config = dict(
    d_expert=64,
    activation='tanh_gelu',
    normalize_top_k=True,
    n_kv_head=5,
    vocab_size=8192,
    norm_place='pre',
    tie_embeddings=True,
    init='trunc',
    init_out_by_depth=True,
    lr=0.00842,
    schedule='wsd',
    decay_shape='linear',
    batch_tokens=32768,
)
Below are experts of layer 6 (counted from 0) of a mixture-of-experts language model. Rows are named router (the router's row for the expert), up (a neuron's input weights, with its number), down (a neuron's output weights, with its number) and show model dimensions 80-159. Each number is 128 + 24 x the weight over its row's rms, rounded and kept within 0 to 255. Numbers have three digits each.
After each expert's rows: a language model's description of what the expert responds to; "mostly gets" lists some tokens that are sent to it at least half of the time. This comes from a sample of Wikipedia text that the model never trained on.

# expert 19
router:098154108121143112115130094141156107142131137050152124160124149129089119086155101162113112147106138159082090133144108105124099164134127098125130165134134106159123149135100151116141088142126102100172112091175120116127087079113120147075129118
up0:126122140121150106102113065109140132144124162113131093117125124122082110105150107126138126086110138099173129140082149124181075095152140119109111141170120131127128092132155099148113134108125112089111127120107164073126059101120114118118161118
down0:137143090170113093114104106155133173116140105118121144082159170149135127079175130132075149132133134106139135134129127131111104132139110097137103122115151106137127130125103131189090138108140119155101179129119134081179099120137113165120148084
It responds to: Table and list separators
mostly gets: " kg", " lb", " cm", " km", "−", "–"

# expert 0
router:123161120117159140106130105102121119115137166119193050145111156123086106159129140123075104145093136146156127170125162124165143115125161123157095154157145129172132096116153179122108121138133135155095142114118104138098130155056087122129151182
up0:118059098071157101187127158159131093137105102119086132165140081118150122149138137118126154136075107131156134139130140119105125119086122130121165084150124117114102108156102126084165139133104147130103179125101083147116131123105119120095117100
down0:117133132118118135075170137140152130131097126173133091151178107139100134071114129116132154126141142112121101122114107109162098117133145076078131090144178155136099109142130132120118104143100142101150147125158146117114156158120120153147139130
It responds to: Line breaks, sentence ends
mostly gets: "\n", "==", " \"", "===", " ==", "\"."

# expert 51
router:140185138108163104107126117129122153124094134108143130164086164122105118092143121105116142095042140134137155127136125086159103135153061098152112143176123078137136128120114140087121104154123111112165122136147138113136080169123104113110146140
up0:131151139185146127119127130177103144120104129070096125130092159113135117084147123077164115116108110176101137131139120133131167098111108120112154174116165130179124122128122176119122094161178111146108079092163118143157123168152098091103118125
down0:149114175099143149117079118154109173168108154165147157092171093130128157159093100132148109120150087129140163090106167177119176104085120114127119113132115113120077136153116147107118106111107128134168157124140164111106105145160141176117091131
It responds to: Function words and pronouns
mostly gets: " his", " he", " de", " and", " He", " their"

# expert 46
router:112168114110132098122141145098127166114133154105146117132117133125128093137128147146077106091136148107141127125143151099135130173141142132132099110135149124108110139146155114128131091114136112109196116091113121132082125152113146137115133163
up0:104135120077108075126095113092112157142099109139128119128153165148147114135120137132126084109131154147112127163122127163111146152170140091139166117124117140148128134155151080123118128135065118083145107135149151129135149126104117112112158147
down0:093086144147161150067104167102114073149138117113139125140142126105138124131115106165090121144113131109144099118102126170103131175147145135187108137149118138168178116148111132144103096145163134116136130155106140095126092139135116142156127135
It responds to: Nationality and proper names
mostly gets: " United", " States", " American", " National", " State", " York"

# expert 37
router:129129119119180140153123118147142100121100166119133092145130093127093120112106188138131089122077192152102154123144128140180155112119168131148114178130138099103180077171142165111125084097130083167155098139093139116077105108152128086129171142
up0:121135116148112121150145139089118124103140126117140123136136133158127139086142082130090095114123133102101155082122105121152131088167102153113145174159092147082107113134152135113172099100108133132119112146138130116129092126074142120147142171
down0:151083122127146131111132140129127152129154105105116129112147115073119092175132106080068135142117122104123146133149147112113104102080114156118143119101140125124116107125179108096145134189144100132095099141114148066104106126104082072097147147
It responds to: Mid-word continuations and openers
mostly gets: "and", " It", " However", "ong", "less", "ever"

# expert 60
router:108164126107123151113149130091141159138094147130115126179157111084109153113154104138143135145085155182104110138135121103126151144108098121115151161104156119160130123142113136108118128151131117129152123085159138111125161131144115127087124092
up0:103109131102146134136079136128066186128133143149126116117155143146135162117140119166084142078097144127157172149145143110138124127124133179145111119104177159141140117129154148150097132072106117150138112114105142129103147116139143131097105130
down0:122110116122166112160120119066112138128109143112101165133121142223145166137107146139157151101159103137130177145153162138081150100126112143110173127186112133121129147116118101091133117122143129147132124114126132121152150124114135109096130102
It responds to: Taxonomy colons, foreign names
mostly gets: " Mar", " To", " On", "On", " la", " La"

# expert 41
router:140123124133141106128184149141127145174104159115152106161126096162117130106125142103108165121123121169088131116137115125114123135129133125146112158107113153132108118173141146091156110175113138133157088103114133151126104100061116123127120117
up0:111106118105097097140162124138125120105131163103101149105134123144151165123135143110120132141123137121107170111133104132166112163091085173135130109149122095172109150078110094123129119108157127139126118147121144145136111114112150120135125154
down0:131143131135120106157145134098119158169090104095068134123114121159096124156152138158115142129135173097109142147165136114140138138159119135129090129158122113121140107143128169103123121087140089100100167119140087114160125147146132158127147102
It responds to: Name syllables
mostly gets: " Na", " Ka", "ji", " Sam", " Ko", "ku"

# expert 21
router:114132136077152105117153144127160081105159110127125104134085129133126159128112145136105118148129136132126103123145109131117114170108104117142137163122163146142169103168180140120117115108109093130096081154103140106114123117115115117112154163
up0:137172119141093101114095139079120118103110134151144127130120149143114123179108161166122126136158132169136160125138120150138113105085060146149155144107145118161122120157144122124106129134111091130129100162155135174160147125141153152103120139
down0:123125124160148109127125120123124123121145114115164121116133105125153118095109152117089132113172138092133130149119094144143169089148159153112105113124122124174118125088161177172085122128096103134137120138146113100126119137123094119149137108
It responds to: Noun endings and nouns
mostly gets: "%", "ation", " number", " life", " people", " death"

# expert 48
router:106130094090185116140155107118145142129138159109151162154101150136110134163118112145112115151140169139091139136162118118146126154112125106170115159146146115122157159106138116099170107128122129192143142139085153112144113143095100134104122110
up0:122125123136121155115085142163193099132113159153142170143087153157158110113131108168145115110111125107125132111094125128122114115093090127098119099137173118124141120103118151146110146094176152091152131125123135140111096146165137143125117136
down0:106151165137124138135117151143152117133170164083123147133097081142147116132134127173135139138146155124113153120104100080123080125117149090140127091125112119098135119141115127146090152122127162118127170128134134138123126114159146164122138127
It responds to: Word-initial pieces
mostly gets: "bre", "Flo", "spite", "conf", "colon", " battle"

# expert 23
router:133172176093164125144160127140134105141104149096140139147102138103096152112140126110133144101106150131099094144167123140156122144095102137149100180124163118172158089138122126150108094131085080153129083118128122132124137105111080102115133136
up0:116099107141153105119124167166096100143099128100115110087090077100161134146131129115170137098157149127131127143184150165119161179133133147147140147146119116108171125118117125130121122125114122150078146156150132080094154156114164123069113138
down0:155145137107140115151148131159129130136139142148083153123165099087138114134136115136138088120126153177159147130128109123087148120153126131155120090101135083133128145153152115125150142151163134109100149140170148102117112126155093145142093182
It responds to: Copulas and word middles
mostly gets: " be", " test", " become", "pl", " became", " imp"

# expert 17
router:112134118115159133120121106095133152147114104101164147144099132105080117089138128105162142154114134137184133165147135088122127142107139117095132150129117115130113116181131144086118137193141118146131090122131094121130121135136131082085156114
up0:119114152102152109189084108120172146136106135139145138150126101147092104136157102136081105118126129143145119122080132127143084139090107050089136113096152097154094105121167126126134124107129127135134186157113134101104126153107100119178124127
down0:103149126117156084140131164127168120123136145131094155111068151127133124115143136112153112115126125184107138131133097107158110153146104135143166115121139134142097120135132114119110105127116136146132159157129124135124096157155113102095104138
It responds to: Mid-word letter fragments
mostly gets: "gr", "ps", "n", "vers", "l", "gna"

# expert 9
router:132129117101136126075138145133115130142141100106138111150096175123104118119131152133125155114069155144113080162113123117113117149121131108156081129119161146142131137159138151071110148164140086104126129130114123123124078112083058143101125112
up0:144141160164103149126154101108101145116135153140163116140105092143126147107185108149129157125116190152138159156108137107105153121151071137137107151075125127134129151148141135110149128189115152122090137089136115153148060146108166123150121134
down0:171108179119118119089144097174159114136142145135132097131130121190145126189149103098146089121140127092119123109143119080129140089096132123189123130105149168167121111095102113133119103172158109144144138140159143124144110114117108144116125130
It responds to: Joining punctuation and spaces
mostly gets: "–", "/", "—", "−", " mid", "+"

# expert 3
router:124150081114145117106129110092138112101161150113131088138092146143102113146138165167101146137129160150125116148156116130206150116116127153149134118139155099147132139140157156126115150102134136114144146140136078127094103169061121127143141166
up0:151164150145135134106144096119094098128118124117094112130140110135128143131144096139119142152117130132148116112094144121148143131131110152114155094120150116155090120106120100066093137152130119140178140116156135135173127159128113113153153142
down0:120131126098124150156101166132147127101158090153142142114157124137155122128142076124128132152101134125138128151126152165080089122154147171148100127148155108126126123086103158143095085135150150147094165152137107148122110106114104149150114118
It responds to: Line and heading breaks
mostly gets: "\n", "==", "===", " ==", " ===", "===="

# expert 31
router:118145085085135092100112118051110152168107154132152079152128124116097137110104144059132142092122140140123146165106120104130124117131140124167102131156145156165188140130080161122131111165143145142158117109116131165127083122132111154100111148
up0:174093078181110119109135132099121127118125157146111155165107112127131116158143104137093098130128131131134116138103155132105112123086081107156159097095150100120147086144123156078106121122124120185141120121145093140105101157142150149135106112
down0:126164122158118151128125133141106125113165101145148145144121093125122128107147134143179120094121131130134150134127150143095168132141178103101168073107149131150103139157190121118150095114155123119110166101180128089121139124144118124136149109
It responds to: Commas in prose
mostly gets: ",", "\",", "),", "—", "^{(", " including"

# expert 26
router:118124120130147147111127094104135112149122133095128147133107092135116149135153140154124141151097174147107101110121121088148135161135122109140107147140121085162115080162100129128167127123157105115138082113123121088138086125097071114084132133
up0:097123104113140176138144125106109104128119114177107135092157137127104124126086104185087152117104135100081133164109135129167112143177147122144169142156179127115166103079173118163109138157138143117091108159112127100152150157145102136160149127
down0:135115131135121124119107114124122089129136139118148123166122154133175123139106108125133135161102123135096141118166150096120125142198120101112130131138117120097143140116090166133101125116160186127161118118140143096107129129102164180144141139
It responds to: List bullets and field labels
mostly gets: " Preced", " Succeed", " Date", " Coordinates", " Release", " Length"

# expert 53
router:160130131114164095141136155154129111125164135124112131113079112141135140142154136092108147157149138124117090186143116114111134155122091137145126159156161105098190119172178129092165118112143101129112128135114151103138067131125128102081133138
up0:110059126110121087156123117143112121155086163149145128114123127126129138156117104114120134109167138153117205151144133167110154134146137099136171140150141103148126122146121167065137124124119146108160136160120135065119139105127134106144122136
down0:120096151142117104122110135146121123154136154116162132099127144073129116097121182114172116127153159060119096137120127145087138113135146122094132123101118202144114100079151100079090142123126138112086143144111164141127110122100113125168127109
It responds to: Head nouns after determiners
mostly gets: " War", " District", " School", " Party", " life", " season"

# expert 62
router:156132119108143151099185091119133150132126138134153102123140160114136152102184150146118143124076153141107159121149115105125119173129099118119127109139150147160114144123113141121151137121146107129195124088139090129117087141070139161128130105
up0:135136143092110178133124146106134119151133174118121140145123119086125176083138092148123133122121115129139131142137087122123126135122095122148126142192099106148111132096141085132106124122122107111164084138147101144129147097141072175137153126
down0:147152144131126137147136103150126114173131178132102169144062119090109116133141132146129112145161149134107131142125146106133114098134139153087102120135086110153132107143111127118139114148104117130104155119124148119160128132165095077157073103
It responds to: Word-initial syllables
mostly gets: " Pa", " Co", " Ro", " Ar", " Ma", " Lo"

# expert 6
router:159151122133143101158141105104135163115136161115144116199118127132127087112101165126116070099099125143162122181132142094192142099121130090093113177115139134151138121133156157116100138122135150129154085121157118142127159116075119130080127127
up0:135145131107112137122119171159093112158136095120147128165119062116151128127093144109142083150066122166145109095109149130109119102101148128139125186106142125121222052150169181110130147117135118171149093132139133142141135109119120111153147107
down0:111146169129070104149119108130117139120136177125135125146173160090127146121161117133142174148083072089156109096103126102099109149099120105141159120104148118165131113116129153152116150137110133124129105127120127171127157137147123134154161147
It responds to: Table row starts
mostly gets: "|", "---|---|---|---|", " |", "|---|---|", "|---|---|---|", "|---|"

# expert 45
router:119136136129145104097131123129106129171110160100193125138083136115121116104089142143110104117114120140134095162117121123125152109121116071149119171189121075130140096150110132130144142142127122121122131108128157101121144118153105134109142141
up0:168141148157159087127127105171115133115095149146122103146096135108120069163139135118116136143145122106131124125097133132129142125123114154139127125158104139086122132183128125123120103090124127128146102159135122115110103131049133115114129138
down0:134156128122154134122107154117111138115143154124129134112122193107126129090096133167143172121148159122128107149131114177155146121137122118061133102134098104125111118114118084171132155132135142144139124179077153166197210123151153119128097149
It responds to: Early digits of years
mostly gets: "9", "1", "2", "8", "7", "6"

# expert 16
router:124148135082134113113138135131087118127122126086128126162139093120107110135135098172118135139117155145131077140177125131145120134137107109167087188143148096159116135152178137082128133129155107123139076124124133113133103098107095108118189138
up0:125118135106138107096074104106095129115149088098123126145109157135121116134124131135149135143127129168165132129197125136095103110125112114125146120115118138113134141169165146109119135100108118140141126104102124134152114129123099151124136139
down0:153139136141114094128109127112136107138115114130141116104143133128120169122150108111135109148150138096114165084165144110135122120130125140145126142123102155167167099163127135104093103089109140164166129134128127101089120120094133101170094092
It responds to: Table and infobox structure
mostly gets: "Population", " years", " Votes", " Date", " Years", " Clade"

# expert 35
router:151158127145098124115189147108135163091151147091139125162098111129125135126157111143095094110107193126111150151116139117135111123115138133156111162133127139100153081144131127127134114097150129188172103117130098099155087128080112134129128157
up0:074107094177101117158103097108123152130121109118149109115117141109141148161095119168180141096119155141148140130146120110146149110161130108150139142109131111163136145134168174113114105118135152108169143142091100115145152121139102121156129148
down0:137109159133136122143133150141091149125116140132095098135165115071134117161118083088123137128144123176158101122124119107127154134105174121098140097085107114135138142140100165110121120099119126164083126106104136132133145136126119104146136158
It responds to: Starts after openers
mostly gets: "Mo", "Japanese", "It", "There", "Ro", " There"

# expert 43
router:118134120141158138101110119116152097183132112106154071146076120091073110093092145156100132099129133166118135165163104104133150132146106099142101123142130085122168095125154125123117146138150109107149106153163154129134143136122144124145155148
up0:136145125129129131110146114131132129128146163144140131180120139157128164138148099148124170149103178093098103120161151136144074144149122120136161148136089117158154148141145132125142119094130096131086089121105087135093114107175128128112124139
down0:113124142120120143107150105131147172110134112114153148128160113153147135113135141124147134104117133143144115147115195138139128137104141093087137129125152133099098154130117155126157123134102183164121166140119157133102122118109092104088096130
It responds to: Digits in numbers
mostly gets: "9", "8", "0", "″", "5", "6"

# expert 59
router:159186119119155122078113134113135135159108131095143111140091133124106131089140146077101090125110154145123143150120133104146129117130114137160099145179128076142129122166180152107102110113124129146120088136121128131101130129120133096110125178
up0:165120114125115150104112122149093148117120155137147133117111126143104136163130129163160077145129080104145094119146127135142160116142150094108106132174105156141121140126100140171146115115165173077108127115118139111149168116141140121127138099
down0:113100140135127120131147134140135149177157149122104125115121127136120130123153120119108172129174177127107132118114100130149138117121163139135130139108086137135125135175134114123137120117114133114146130090082124164098125089138154157120076147
It responds to: Determiners and possessives
mostly gets: " the", " The", " his", " their", " her", "The"

# expert 25
router:133149059120139136171128134116151131178122142098125102152099177130098112141105104116115089102146139149162108148159127092159130174112121128168131146160188129145171116135142125091069103092120139135150067164126148125102072142116118138125117115
up0:141129150080116152125100105161107122166139145148178157140114154108102109085097129122114129143105107155138096084140120128166129117145091112176097148121135170158180140134157096156140105109128132130109122146083152131098165127123078156124133150
down0:142072146077080162108141133140126126134116144137132105154115087112145115103147129157119110089112163118124158124113114111144165108095144106106152147160153170146117158170125125141153155157079135140146120112085118114147144062152159107146134141
It responds to: Concrete noun word endings
mostly gets: " water", " test", " level", " light", " length", " structure"

# expert 42
router:103194100122142151120158092100118138142088115134144103149115132105074135131138145128115111140146135159106101158107121078137123122125153072126152127132158141144158107164125177100100123129137125124110121071135110090105121126093073133093083131
up0:105118160128195136105161124160121163119087161089098170141116119151155099102141109114109140123129139133151195162113125114161110098116106128116147083103131094131113147145142105137133105134114109174149096125121087135097164159099113151109098146
down0:135117155154136088124128122151119157115126087167106143147166122102121149114093095093114178072140141146111101178179098166136139157130114115129112107169146106132116112124167096152128144122134116115118170139113117100104093135137107122102125120
It responds to: Coordinates and odd spellings
mostly gets: "′", "°", "″", " +", "_", " −"

# expert 58
router:148161146132148143131136117078120160127130125115147112225108094102122111120141124143093100066090151160101111147123106124156126194155134116141159142104144115155118130129143121121134123161171129146131095137122116161107120091108144145073136201
up0:138127103138111108103148115115114104132103149119130087174127125138164092130142079133142109105132080108136112143147126105144099114123096132171117144124133107180093162170137106139141155115141101115109085108132160117141094114168151137147111115
down0:126104129111109117091124140142132117143130146124131139079157136110144129142147134149101165109134128100105142111141161142098166107147120112085108171186178148153107144115124116115125099137119111106111161121145119129086156104077162110164146147
It responds to: Articles, prepositions, field colons
mostly gets: " the", " in", " during", "=", "In", " within"

# expert 47
router:142138118138154138144146128103129137130109109046136136138109101155125117142131132170130103163120112107126128114136119116124079142118136115155108157131157121112152076127181175120128123138121107148106111146120118095131107129081105098127138123
up0:142078110118140168118168163159118079172118090135138120125109100121132113188124115103160143149135155124083104125110130162116085144140100156139107127112147109158130100110132161111142133115127165152150159096148154114112136132154123127130129104
down0:121093123139156103111122139124143153115079141166158136155165135117145162082141135105113129082070115188143163101097105138150117150107122102139125151114120093135121147139137140123137155122112165134165139088125129126152121135111117145116129135
It responds to: Stems after prefixes
mostly gets: "at", "it", "ai", " general", " there", "eh"

# expert 40
router:151130119075146153103132135092149109151118112122143102151111139121103114111075127096132127135127143170093108130146105115162173120105154126157083163121119116188125103131160163081098118120121176151120078168168127145136132126131146121113122182
up0:153116117138168141097148133129099123104134100159140151129120125115173177116094141131117117102090099114158164146132105110099138089072120148145121155137112122143133116156166144081130130090129122135090125123125115119146148134112144129120105170
down0:152104131130153139160156150164123149139090163109159135124098164130096148128123119112136115122184085128167140138127081152136142138125105132149147136111142123169113099172142159139096170106121147098148123131089123183138130071141112110145106146
It responds to: Digits in quantities
mostly gets: "2", "3", "1", "4", "5", "7"

# expert 49
router:144153116123182133125170144113128166120095143145156088124101146126118148068129141132142127134100133175129162131125149106140109146109144087098134122116170133156139144156126141089148117145124137126122115090113133058096124110125089126130121129
up0:118158112128173139125120096098131130136102157117159152129155133095123122144133102134132116123127133148109090130126113148123088121156132118079121152135112095175126084133139135138105125156171073111116085131152125137151071138113107132137119140
down0:144137129113132124182161128130103125151145150130153081140118128154153119145138143114104144161137087109129177121131120160116102139119114114152116125127147146166138149097133154108144165107112139165150136163105124120146125143137128138101126111
It responds to: Capitalized name beginnings
mostly gets: " Pa", " Mar", " Le", " Co", " O", " Na"

# expert 57
router:171155106106128166115133112136132101150125124100123110148142128150123094083109143135119117102130116175140079113120123074160118109058144072116127138121128153174130129133109174121091141153120095095106114094172097101120134087099113109099113121
up0:121134128102162110108129160112160115107157123112130120102126157104154116111125124134100118104158131135127149096116113124132095128139131123088147157105125142158115099101123136100137152102133121107129111166166111122133128119136118097135164149
down0:097152127144103078109127149060098119122120109120102131154153140082093131130159103135099167107082147127116139136137157158144138093133131179111180124172156103112179144119113135082158120131111134092123177119108153160147092152128137102087138134
It responds to: Codes and table entries
mostly gets: "B", "P", " T", "T", "L", "R"

# expert 24
router:151127143130143141114118099099122154110133161071162110173107116151081137124128095138134103141126125195104163166158138125139113113126134068132136142160156131121147095103133157090124109146127151128174098135125132143072109139125119109098109143
up0:118118088086072159140102157116126136182111107124142106155158146114143161075146142100145168099120153155122122133175125121116135131146124138123123108116154129184128096071121129121124083101104125113154151137123118119066123123141077133151089166
down0:143123114133128131133167116131111126159140121134128120097111130145158119134114117074150135140103143145141144115143131117114124114104123158126125122098139092123070085131141112152154091133110132126110090165127160147132175045111145103085075124
It responds to: Early word pieces, copulas
mostly gets: " was", " been", " is", " Preced", " be", " were"

# expert 44
router:140140139076173139114163103125107145150094166122138077143131170116103141112108154105134125104120141178112134111129163113108138137104149077110122140154116153123109124147109158108157156155104120127131111074146125083075117120108127123078135111
up0:139136110133069094135184119119130133089134132132112161168123165125160138152143114110116114143146134152094156137106168117129088088116121088164130133122149110160089103111160143075090128140114114145129079113119154114122102141090111128091115131
down0:102141146125119134161090116146089136095149094148126129130103140137140153145121095131124125146139115103112129135144133153096126148149126131110106091132142150118109119101115185118088111092116103097144086108085127098148098162076179168128123125
It responds to: First name starts
mostly gets: " J", " John", " Ka", " Ja", " Ko", " San"

# expert 1
router:144119151090139126086128144128103121163116143100146153176096137135138152134134126132121126125067154160107120137137146090130159105096103117152116143127141110151164119159156191133172143151146117143138110142140146133112123165168111119131128138
up0:131127148134081119106154116134110165094164172141129133136158103113149156130104141128121102145124122138075112097116135156148109116150129106158131099116168110128104129134153128127127143122129117128108077135157166157134173091155091110154125176
down0:174109140127097156155176110098114070068113140081139123151132094123170146088134122106102160176097140146119118082083090125157134118128124095134115107133129125151131148139138162151132114157138159150139082076097098111088113127131153157137136121
It responds to: Clause-linking prepositions
mostly gets: " which", " with", " after", " to", " where", " during"

# expert 29
router:119169098083148119110134150132157129130120115138159120110127160115140141094116138115088156121124140141104111162095139145120128126138153122150138145132146132166123108153153157143099102116111123127116081141123153107116144096092066096107167166
up0:079120115114161103110111151137129104121119136144083135107153160142133121106081086081130142145133179161132114119131147124112151120146122105109106186117127093148143105161148129092099119099133117136110088128161165127103154112110103138122123096
down0:150089098117117124097124127177153109079132121128093148126179148123154077160107129120117147124187127105106108129086125152116166128165117152150149067098124128123094129112095144115106140166125114096113109136149146123104160068101114168118104095
It responds to: Closing word endings
mostly gets: "\",", "ations", "]", "ions", "\"", "ization"

# expert 50
router:137160118119160163103162104143155112162154145137146110141131149133104074113130132126076150109148147144123097138121124128128113115145141089137095122104154137116119098132110154129112107116102150098145094143128123131101067130086129085093177106
up0:085133173096103150105143157117114129125181144129147106108111133130109132120143131101131120118143143108133108151123165145136142116186118119095146082120133118163118156131135113111113145188097146153131118096125070123149094134085117114130124109
down0:141130163101149100128104149097133134143146107151133166122134089172187164123118118137140132110093106115125159146150087146118173142118132115128137110112101141123168133138183127089171102149120120149110153135135149129116109058140117085120129113
It responds to: Codes, units, symbols
mostly gets: "}", "″", " km", "IN", "PS", "NA"

# expert 38
router:161115099102133121124147121133108117122144109091136122143132130143122099136142132125109133132114142123122153140138128117123089168160153136126092156154140110144104140136112126105138102117130106125159138102131166125086108097154136132097142194
up0:169115098153126127078171134124115112143096087138134143154173134148140120116162070102147169145104133152127105145215190119125130094123140151126127150127130123149090161142089120129085112125127095120133132080163151126153106104118111121128106121
down0:111130160136144162168144133147159148118148113129131127115149113117116099126114112110107083116133129103135134137111119122141104163133129182120166104110119143109116114126164153140139130132166148140135138135119112157176148150099095121103126082
It responds to: Occupation and nationality words
mostly gets: " British", " director", " producer", " politician", " political", " human"

# expert 13
router:110146121133158142090149094125130120125135124124150116147095189110105100100137119115097150141095167162084117134123101120164111110124126127148090158135157113179112110145132170124107095148150117173149132075133094110148080137089105131107133143
up0:132128111121106174117110108106085141168137106121099153150161109122121125134119133108118114173093172154140113154116152104142119102155104121138128146075156114105139116111165132132136129112090123148147147092137138106126116134202053110134140145
down0:113075138152083125086089137077133090123142141124112125138110124137132110127149133152119132143099117127116130126096138160099147149110177128111172132106063082132133121131058080103116086146130108100112132101117122144053131104152149123104120132
It responds to: Opening brackets before numbers
mostly gets: " \"", " (", " dis", " [", "(", "—"

# expert 20
router:108130106118161139115146110143115126127128142070115097159120115149124119093113134116106142145106136128094117187112088108154118122115087093130107137143140118142136134176136167119129138152149093120137129095151136129128125117131081144097166180
up0:133154139139137129122158118079110146179122174086140160103138128099127158125131079167162123112120107159142124172134110130079100132095131122158104101114141101125115091143106123146154135113130094141114142108150133096127123136150135129105117106
down0:145147118151181140123093142123135137172100146136074138132122152138140154136134120144123085131146124114113151165126113140093190130148051136097116118086114123118193158162131132097145170119110160138115086152183132119148143117148117178145101144
It responds to: Space before table values
mostly gets: " ", " c", " f", " con", "€", " vi"

# expert 61
router:147187099096145114096105124133098131155085143107154144134093137128065119105104127123122109109058154146127139149139179116165139155125153110112115136156119107141148133115125167121077074125109114176153092132165176142143122115145103089095117124
up0:170135094130135107129117170113112190108117152115109136147114135159167093128122122090083150113149125135112124145121146127120143125115124141121112113129109141113123134119126053141103133125146130136128150159112139096120144142120120142182140097
down0:143088154155115104147147135121145133136121170127125099153144089134104132132170127169121123141165126137124140134116087069117111084125137110075129126075154099124108152120150104100097113149108129125135130142095116170154116160125102164128164170
It responds to: Conjunctions and subject pronouns
mostly gets: " and", " they", " or", " &", " but", " would"

# expert 33
router:117159133137154141127119106114141114135085161109166139138096163102121156113128129143085126115126140154112115132147124114130139138163075082151117148149111104127144102161138122145120087154168089115130137113131143128089125104123106127140161108
up0:137118139122154109146072090099101130105183172101143168104086145101121122141109179117117117129134175117144150192113149125124144119152126120132144143160116111083141146144142130116124118110126113117138119115098142123117160120135113092153132140
down0:132088110095128088133143125132153084113123131138171099130161151127130096142125155123144104089124140159196121109143145145094130129129110088144130167160102105115115147156087171134130148131125143109152137152130148149070095118139118153150125140
It responds to: Final digits of years
mostly gets: "′", "present", " soon", "″", " ==", "=="